Below are experts of layer 9 (counted from 0) of a mixture-of-experts language model. Rows are named router (the router's row for the expert), gate (a neuron's input weights, with its number), up (a neuron's input weights, with its number), down (a neuron's output weights, with its number) and show model dimensions 0-159. Each number is 200 + 20 x the weight over its row's rms, rounded and kept within 0 to 999.
Before each expert's rows: a language model's description of what the expert responds to. This comes from a sample of Wikipedia text that the model never trained on.

# expert 29
Description: Sports scores and titles
router,177,196,168,182,204,210,183,199,212,201,229,199,192,223,198,171,186,242,198,202,197,198,226,209,179,200,217,170,229,158,220,186,200,207,219,193,171,172,167,222,216,174,199,196,175,200,181,177,194,240,202,208,233,187,204,237,197,175,215,200,185,203,215,195,171,226,224,208,226,194,188,190,224,209,193,195,178,230,224,222,200,163,168,215,189,180,187,189,239,175,214,209,206,176,203,197,229,233,221,174,199,194,209,181,211,189,172,211,193,187,186,212,196,228,195,214,187,191,223,215,200,217,213,203,212,173,220,163,211,235,200,224,172,217,203,242,181,227,185,213,204,204,185,208,189,201,237,215,181,211,174,193,210,190,212,218,208,193,235,193
gate0,130,177,163,162,198,177,219,222,224,197,201,186,224,173,249,217,215,197,161,209,179,172,201,182,214,202,164,192,162,188,210,185,230,176,227,213,236,165,202,198,225,189,187,230,214,227,207,182,181,226,199,208,223,206,230,203,172,212,214,232,217,223,209,178,176,221,189,200,189,190,211,198,221,196,207,198,186,185,165,213,198,227,191,183,205,228,181,192,197,195,192,210,184,196,188,207,177,188,196,186,220,203,220,189,205,198,173,179,169,218,209,242,214,214,191,185,202,182,223,218,213,253,197,205,198,193,196,205,198,170,196,213,180,215,202,194,206,182,189,196,180,208,209,226,187,233,203,187,166,219,167,204,212,203,171,182,188,200,245,185
up0,195,166,183,224,211,171,198,202,217,205,226,198,199,219,232,215,217,183,198,195,186,195,196,185,218,183,208,259,173,182,203,259,202,222,213,199,238,196,214,249,183,209,188,200,171,216,208,211,181,203,198,201,198,194,198,190,206,188,203,210,210,213,207,171,195,184,216,193,226,205,190,170,220,228,186,206,211,228,227,189,191,224,212,218,195,202,202,223,241,181,252,208,147,187,191,188,195,232,192,200,234,224,227,208,227,229,180,202,184,186,193,228,217,189,236,205,197,206,239,210,176,239,210,231,189,201,187,221,196,204,193,191,211,217,217,209,213,216,188,214,193,172,194,195,209,199,212,203,183,211,208,197,208,218,219,192,211,211,204,212
down0,203,211,209,193,207,169,192,188,195,188,199,222,224,222,196,222,195,193,204,192,177,190,203,198,194,240,207,187,217,214,205,166,205,200,197,205,185,212,194,174,212,215,190,210,236,219,191,193,215,179,228,215,208,194,175,231,196,174,197,196,181,152,190,188,207,226,106,224,203,197,205,210,168,209,196,250,189,189,172,186,166,197,197,187,200,187,221,209,202,209,169,218,198,190,201,159,215,219,181,200,184,190,206,213,210,197,211,196,199,198,195,203,191,206,237,237,180,165,197,199,186,202,213,217,187,220,175,200,217,190,226,169,192,217,206,195,93,195,175,202,223,240,218,206,230,170,182,237,209,194,195,236,192,202,211,193,183,191,203,206

# expert 21
Description: Name-ending words and digits
router,207,204,175,203,225,213,199,180,190,185,211,226,205,201,188,168,209,186,204,181,179,204,189,206,207,182,187,189,192,176,202,190,232,201,204,174,218,164,199,225,208,196,166,180,186,233,176,191,190,249,176,173,188,198,189,202,222,169,236,194,188,222,196,232,190,195,230,174,211,188,203,178,187,204,195,211,182,204,213,202,196,179,186,201,199,199,194,162,235,164,229,190,227,185,154,201,210,223,218,187,234,195,216,158,227,169,167,222,169,206,208,185,175,234,213,181,193,220,203,227,148,171,190,196,195,204,219,203,208,198,190,223,192,200,188,237,246,208,199,216,226,178,204,223,196,194,244,231,188,183,183,230,177,183,193,229,201,176,232,214
gate0,175,185,205,188,235,207,177,200,187,203,220,219,224,198,196,162,213,170,193,219,145,191,197,198,214,200,149,220,203,190,165,185,201,228,205,198,161,196,166,187,202,191,219,210,180,193,182,151,188,225,191,180,193,193,174,175,190,181,183,176,185,201,213,217,171,215,183,219,195,219,176,202,175,194,226,201,190,237,186,217,220,196,213,230,196,257,187,186,237,234,245,198,183,199,199,196,199,194,228,170,210,183,196,180,245,213,196,189,203,177,187,204,202,210,216,168,235,215,215,182,196,180,192,208,202,246,224,201,169,205,172,196,190,192,184,188,196,218,221,183,207,208,196,227,223,204,204,198,202,177,215,234,210,195,217,223,211,217,181,180
up0,200,211,180,196,222,178,183,210,199,211,189,186,243,226,192,172,224,176,187,224,167,191,201,168,189,209,164,189,208,189,163,214,230,193,214,210,221,226,193,195,230,202,202,193,214,215,153,191,196,189,205,181,188,192,196,168,189,197,213,201,202,197,205,211,166,170,192,174,210,226,157,166,190,203,202,208,190,201,192,203,200,216,217,169,177,268,174,205,243,202,220,195,197,207,201,249,205,225,184,215,198,202,190,202,187,194,232,225,202,193,229,190,207,188,241,151,180,212,191,216,181,170,225,194,187,237,223,165,208,205,183,208,173,155,184,190,172,198,246,170,207,172,190,171,212,207,230,211,173,198,178,194,184,208,204,219,193,178,199,205
down0,172,214,183,192,232,176,180,203,245,206,192,201,214,193,229,193,183,196,195,186,218,182,179,224,225,204,208,195,216,207,229,202,189,205,176,189,224,191,185,160,196,176,208,195,197,220,187,227,172,202,214,198,225,185,211,225,155,208,185,204,194,215,212,221,180,217,210,204,187,266,147,207,197,177,195,207,219,208,187,193,232,235,191,158,180,169,185,204,169,180,206,161,178,214,196,206,201,183,196,206,229,205,187,213,226,214,211,243,185,218,229,217,204,200,179,193,171,225,228,206,211,197,204,233,193,193,200,212,182,185,211,189,211,205,158,217,214,230,175,200,212,199,198,189,196,184,196,236,184,169,198,194,224,198,197,218,194,189,213,195

# expert 23
Description: Biography copulas and commas
router,191,208,172,187,178,225,189,237,172,203,211,220,187,196,170,168,195,185,204,173,184,219,205,154,190,214,211,194,213,180,160,204,208,227,239,202,210,200,192,182,175,207,205,182,161,195,177,185,221,239,210,251,199,184,201,201,247,193,196,218,220,234,202,194,181,241,271,208,188,198,184,193,232,187,178,180,191,218,207,211,179,204,220,217,205,202,217,200,206,191,197,211,216,203,192,210,198,213,240,183,216,180,194,172,216,170,185,224,212,178,202,210,160,206,196,192,199,209,207,208,196,209,204,210,193,185,202,203,203,235,213,234,199,173,203,233,185,199,204,216,199,175,199,216,205,143,216,200,179,197,222,160,210,200,204,193,186,190,213,175
gate0,201,189,208,190,215,227,166,222,209,208,144,218,175,191,190,160,197,178,176,215,204,207,191,218,199,176,190,174,225,187,199,190,202,222,197,202,153,189,211,184,225,220,192,206,199,202,205,173,215,224,151,149,212,211,189,189,212,229,200,158,213,224,192,236,177,200,217,184,183,215,220,182,144,179,214,180,199,190,182,200,189,159,214,196,165,228,221,162,212,186,212,198,211,201,169,236,201,211,186,222,234,216,186,188,187,199,209,223,194,218,199,231,222,206,219,214,171,208,177,210,170,206,232,202,187,215,214,149,196,237,179,212,190,204,191,186,209,168,209,178,218,191,154,233,161,176,195,218,229,198,190,152,206,190,213,199,171,174,224,215
up0,191,205,234,198,231,218,191,193,200,200,198,236,187,189,182,195,216,205,209,210,177,213,203,191,186,174,167,206,179,175,197,182,208,208,210,192,187,166,205,167,231,216,180,213,181,183,217,179,181,222,215,220,198,188,230,194,167,183,208,228,223,192,206,165,214,214,206,193,221,213,165,206,199,185,221,186,203,187,205,204,221,193,200,212,195,202,202,173,199,204,208,151,184,211,173,179,174,185,221,195,215,186,183,219,219,189,180,191,178,187,201,233,200,217,198,203,171,205,170,212,165,193,185,168,210,225,239,215,198,197,196,225,212,206,231,200,218,213,179,202,186,192,172,210,200,196,203,213,207,159,162,194,203,204,213,186,176,207,203,199
down0,220,177,186,184,173,146,181,167,224,175,160,196,214,226,197,188,199,232,229,230,227,188,195,184,175,202,213,185,181,212,213,198,177,199,218,180,195,159,196,214,203,187,200,208,205,205,233,182,166,150,227,206,196,174,247,224,199,216,186,226,192,204,207,186,205,232,208,207,214,184,202,189,237,223,191,203,204,206,245,159,222,228,213,201,187,213,182,173,198,207,182,200,233,210,222,200,209,153,216,209,184,194,249,184,205,196,224,193,201,203,210,179,201,179,187,225,207,173,208,168,228,205,182,196,206,173,149,201,203,217,221,185,196,186,204,206,221,229,206,226,186,198,211,212,209,220,189,195,195,232,206,206,191,204,169,159,164,175,206,213

# expert 45
Description: Coordinating conjunctions and commas
router,186,186,200,204,194,219,179,195,215,224,216,201,219,230,191,193,196,207,229,182,184,171,199,199,199,173,212,200,215,198,188,165,222,219,232,219,185,195,198,217,187,177,247,202,196,199,206,217,191,201,224,219,195,187,193,218,216,159,197,176,211,213,204,172,181,214,211,170,232,210,151,172,172,181,196,206,205,208,235,198,190,176,174,208,170,175,177,165,228,208,223,214,220,204,214,205,197,230,213,176,212,198,228,158,220,164,175,207,200,200,179,186,209,225,193,185,229,205,205,221,198,226,186,216,200,163,199,154,218,217,172,213,164,199,185,225,186,201,213,219,204,195,188,218,225,154,248,186,181,196,201,182,216,195,218,191,188,184,204,205
gate0,193,185,175,203,207,186,195,183,195,209,198,210,192,212,195,190,178,214,184,213,178,206,180,218,179,150,220,199,214,211,212,188,184,206,229,202,255,187,209,192,205,242,173,193,176,224,199,193,228,212,205,166,207,181,194,194,184,201,179,210,207,182,151,210,206,239,210,213,212,202,200,189,204,193,182,208,215,222,152,241,181,208,185,199,202,190,201,192,216,197,217,173,193,197,154,175,229,180,211,209,229,173,178,177,210,169,161,196,179,190,190,189,182,209,179,205,186,212,182,210,174,206,189,206,215,204,200,206,168,239,184,185,211,181,207,184,188,202,178,198,213,183,184,221,193,170,179,235,231,134,194,163,179,207,215,213,203,198,244,225
up0,218,191,175,177,207,194,157,186,210,182,199,221,202,189,200,221,194,226,220,209,191,204,197,210,211,193,197,205,215,191,190,213,171,182,248,179,245,172,190,218,214,212,200,210,203,202,233,203,185,198,217,227,220,169,186,202,128,204,203,207,201,203,190,221,182,225,205,217,225,193,232,193,246,199,185,188,192,192,207,217,196,196,210,207,169,189,187,188,205,218,239,170,165,194,195,158,207,217,249,219,219,219,176,218,238,203,192,244,193,175,218,214,177,252,209,186,181,200,222,182,207,194,183,185,150,183,203,226,184,203,205,199,199,187,201,181,200,236,224,199,176,168,230,232,188,185,206,206,202,172,217,194,217,190,199,217,179,201,224,187
down0,185,206,221,229,206,201,215,210,243,191,174,194,211,195,197,206,183,212,196,201,201,225,226,176,163,200,174,179,185,171,236,234,195,224,184,213,194,197,197,213,218,180,188,189,224,204,186,204,246,227,215,163,217,192,189,229,201,209,203,177,178,201,201,173,171,194,168,198,195,191,161,211,182,194,154,207,212,196,164,184,217,165,219,207,225,203,230,191,177,169,178,198,197,200,196,221,218,224,170,197,199,227,156,205,173,205,208,199,157,205,187,206,208,178,195,181,215,235,200,201,188,200,207,174,156,211,199,211,207,176,222,220,187,196,198,175,222,203,195,186,156,173,170,209,188,239,205,196,188,214,192,201,196,215,209,207,231,205,219,186

# expert 31
Description: List dashes and separators
router,204,191,212,179,204,203,181,225,191,174,222,199,173,224,204,194,182,219,199,239,180,217,203,164,186,189,185,203,148,209,219,201,217,197,209,173,162,181,179,231,192,186,165,181,177,199,201,185,171,235,190,186,236,221,221,224,201,175,221,186,154,208,221,213,202,226,239,209,220,207,194,160,226,199,209,219,179,207,212,211,191,161,212,216,183,225,195,198,234,165,206,183,228,192,222,206,211,212,209,199,230,186,192,180,214,159,200,205,185,178,190,231,184,223,192,162,212,210,188,231,178,206,215,203,215,198,179,203,204,218,195,210,194,184,203,207,187,185,206,222,191,175,193,203,214,217,208,223,189,200,238,196,192,193,186,206,189,180,208,198
gate0,209,188,231,211,174,207,177,199,175,208,238,197,200,169,226,171,193,221,195,209,187,185,206,201,187,167,186,175,202,212,183,182,198,218,184,211,180,203,187,198,215,206,187,199,174,218,204,202,188,183,228,174,179,179,207,231,168,206,234,189,193,231,224,182,167,151,199,204,186,219,211,179,164,203,224,163,190,205,210,150,194,207,186,186,190,205,182,191,195,232,223,203,185,198,254,199,221,241,231,157,199,186,161,187,202,213,203,157,218,212,204,206,183,184,194,176,173,189,183,231,181,201,188,212,172,183,209,194,212,192,226,238,164,196,180,190,205,178,212,175,188,204,219,220,197,200,207,176,212,184,204,157,212,202,204,213,148,220,177,186
up0,176,191,211,254,180,192,189,172,194,195,197,193,222,148,223,191,206,216,191,203,198,181,199,183,189,141,170,195,172,220,173,217,181,204,182,205,180,214,179,216,193,208,173,216,170,215,218,215,185,198,212,197,199,192,228,164,190,205,228,187,189,221,227,185,182,153,186,212,179,213,229,183,156,195,192,173,210,177,223,184,225,203,215,216,178,220,181,173,202,208,191,184,188,190,214,205,179,227,222,183,161,213,203,170,213,226,233,163,220,206,176,186,176,194,210,189,171,172,155,226,213,200,201,213,187,166,228,225,201,200,188,209,196,181,183,196,221,161,237,202,185,216,205,185,224,224,193,174,217,207,193,160,213,184,190,208,169,188,189,163
down0,224,226,202,183,169,202,219,183,200,245,188,236,217,205,240,203,200,222,191,170,207,218,203,189,211,205,228,181,154,226,192,210,186,181,191,201,196,207,181,182,188,212,159,192,152,215,213,222,189,206,217,209,188,222,198,169,205,205,185,197,193,212,209,194,234,174,165,232,218,212,206,209,180,200,232,214,232,174,208,229,223,157,209,181,215,196,178,208,199,214,163,220,206,215,209,218,185,184,174,175,228,217,214,217,182,203,199,224,220,186,201,213,205,176,213,161,228,162,174,201,246,198,213,198,189,182,206,198,207,185,198,202,199,183,204,200,132,195,188,173,180,202,214,226,196,218,203,200,188,206,217,201,213,199,220,232,228,175,173,213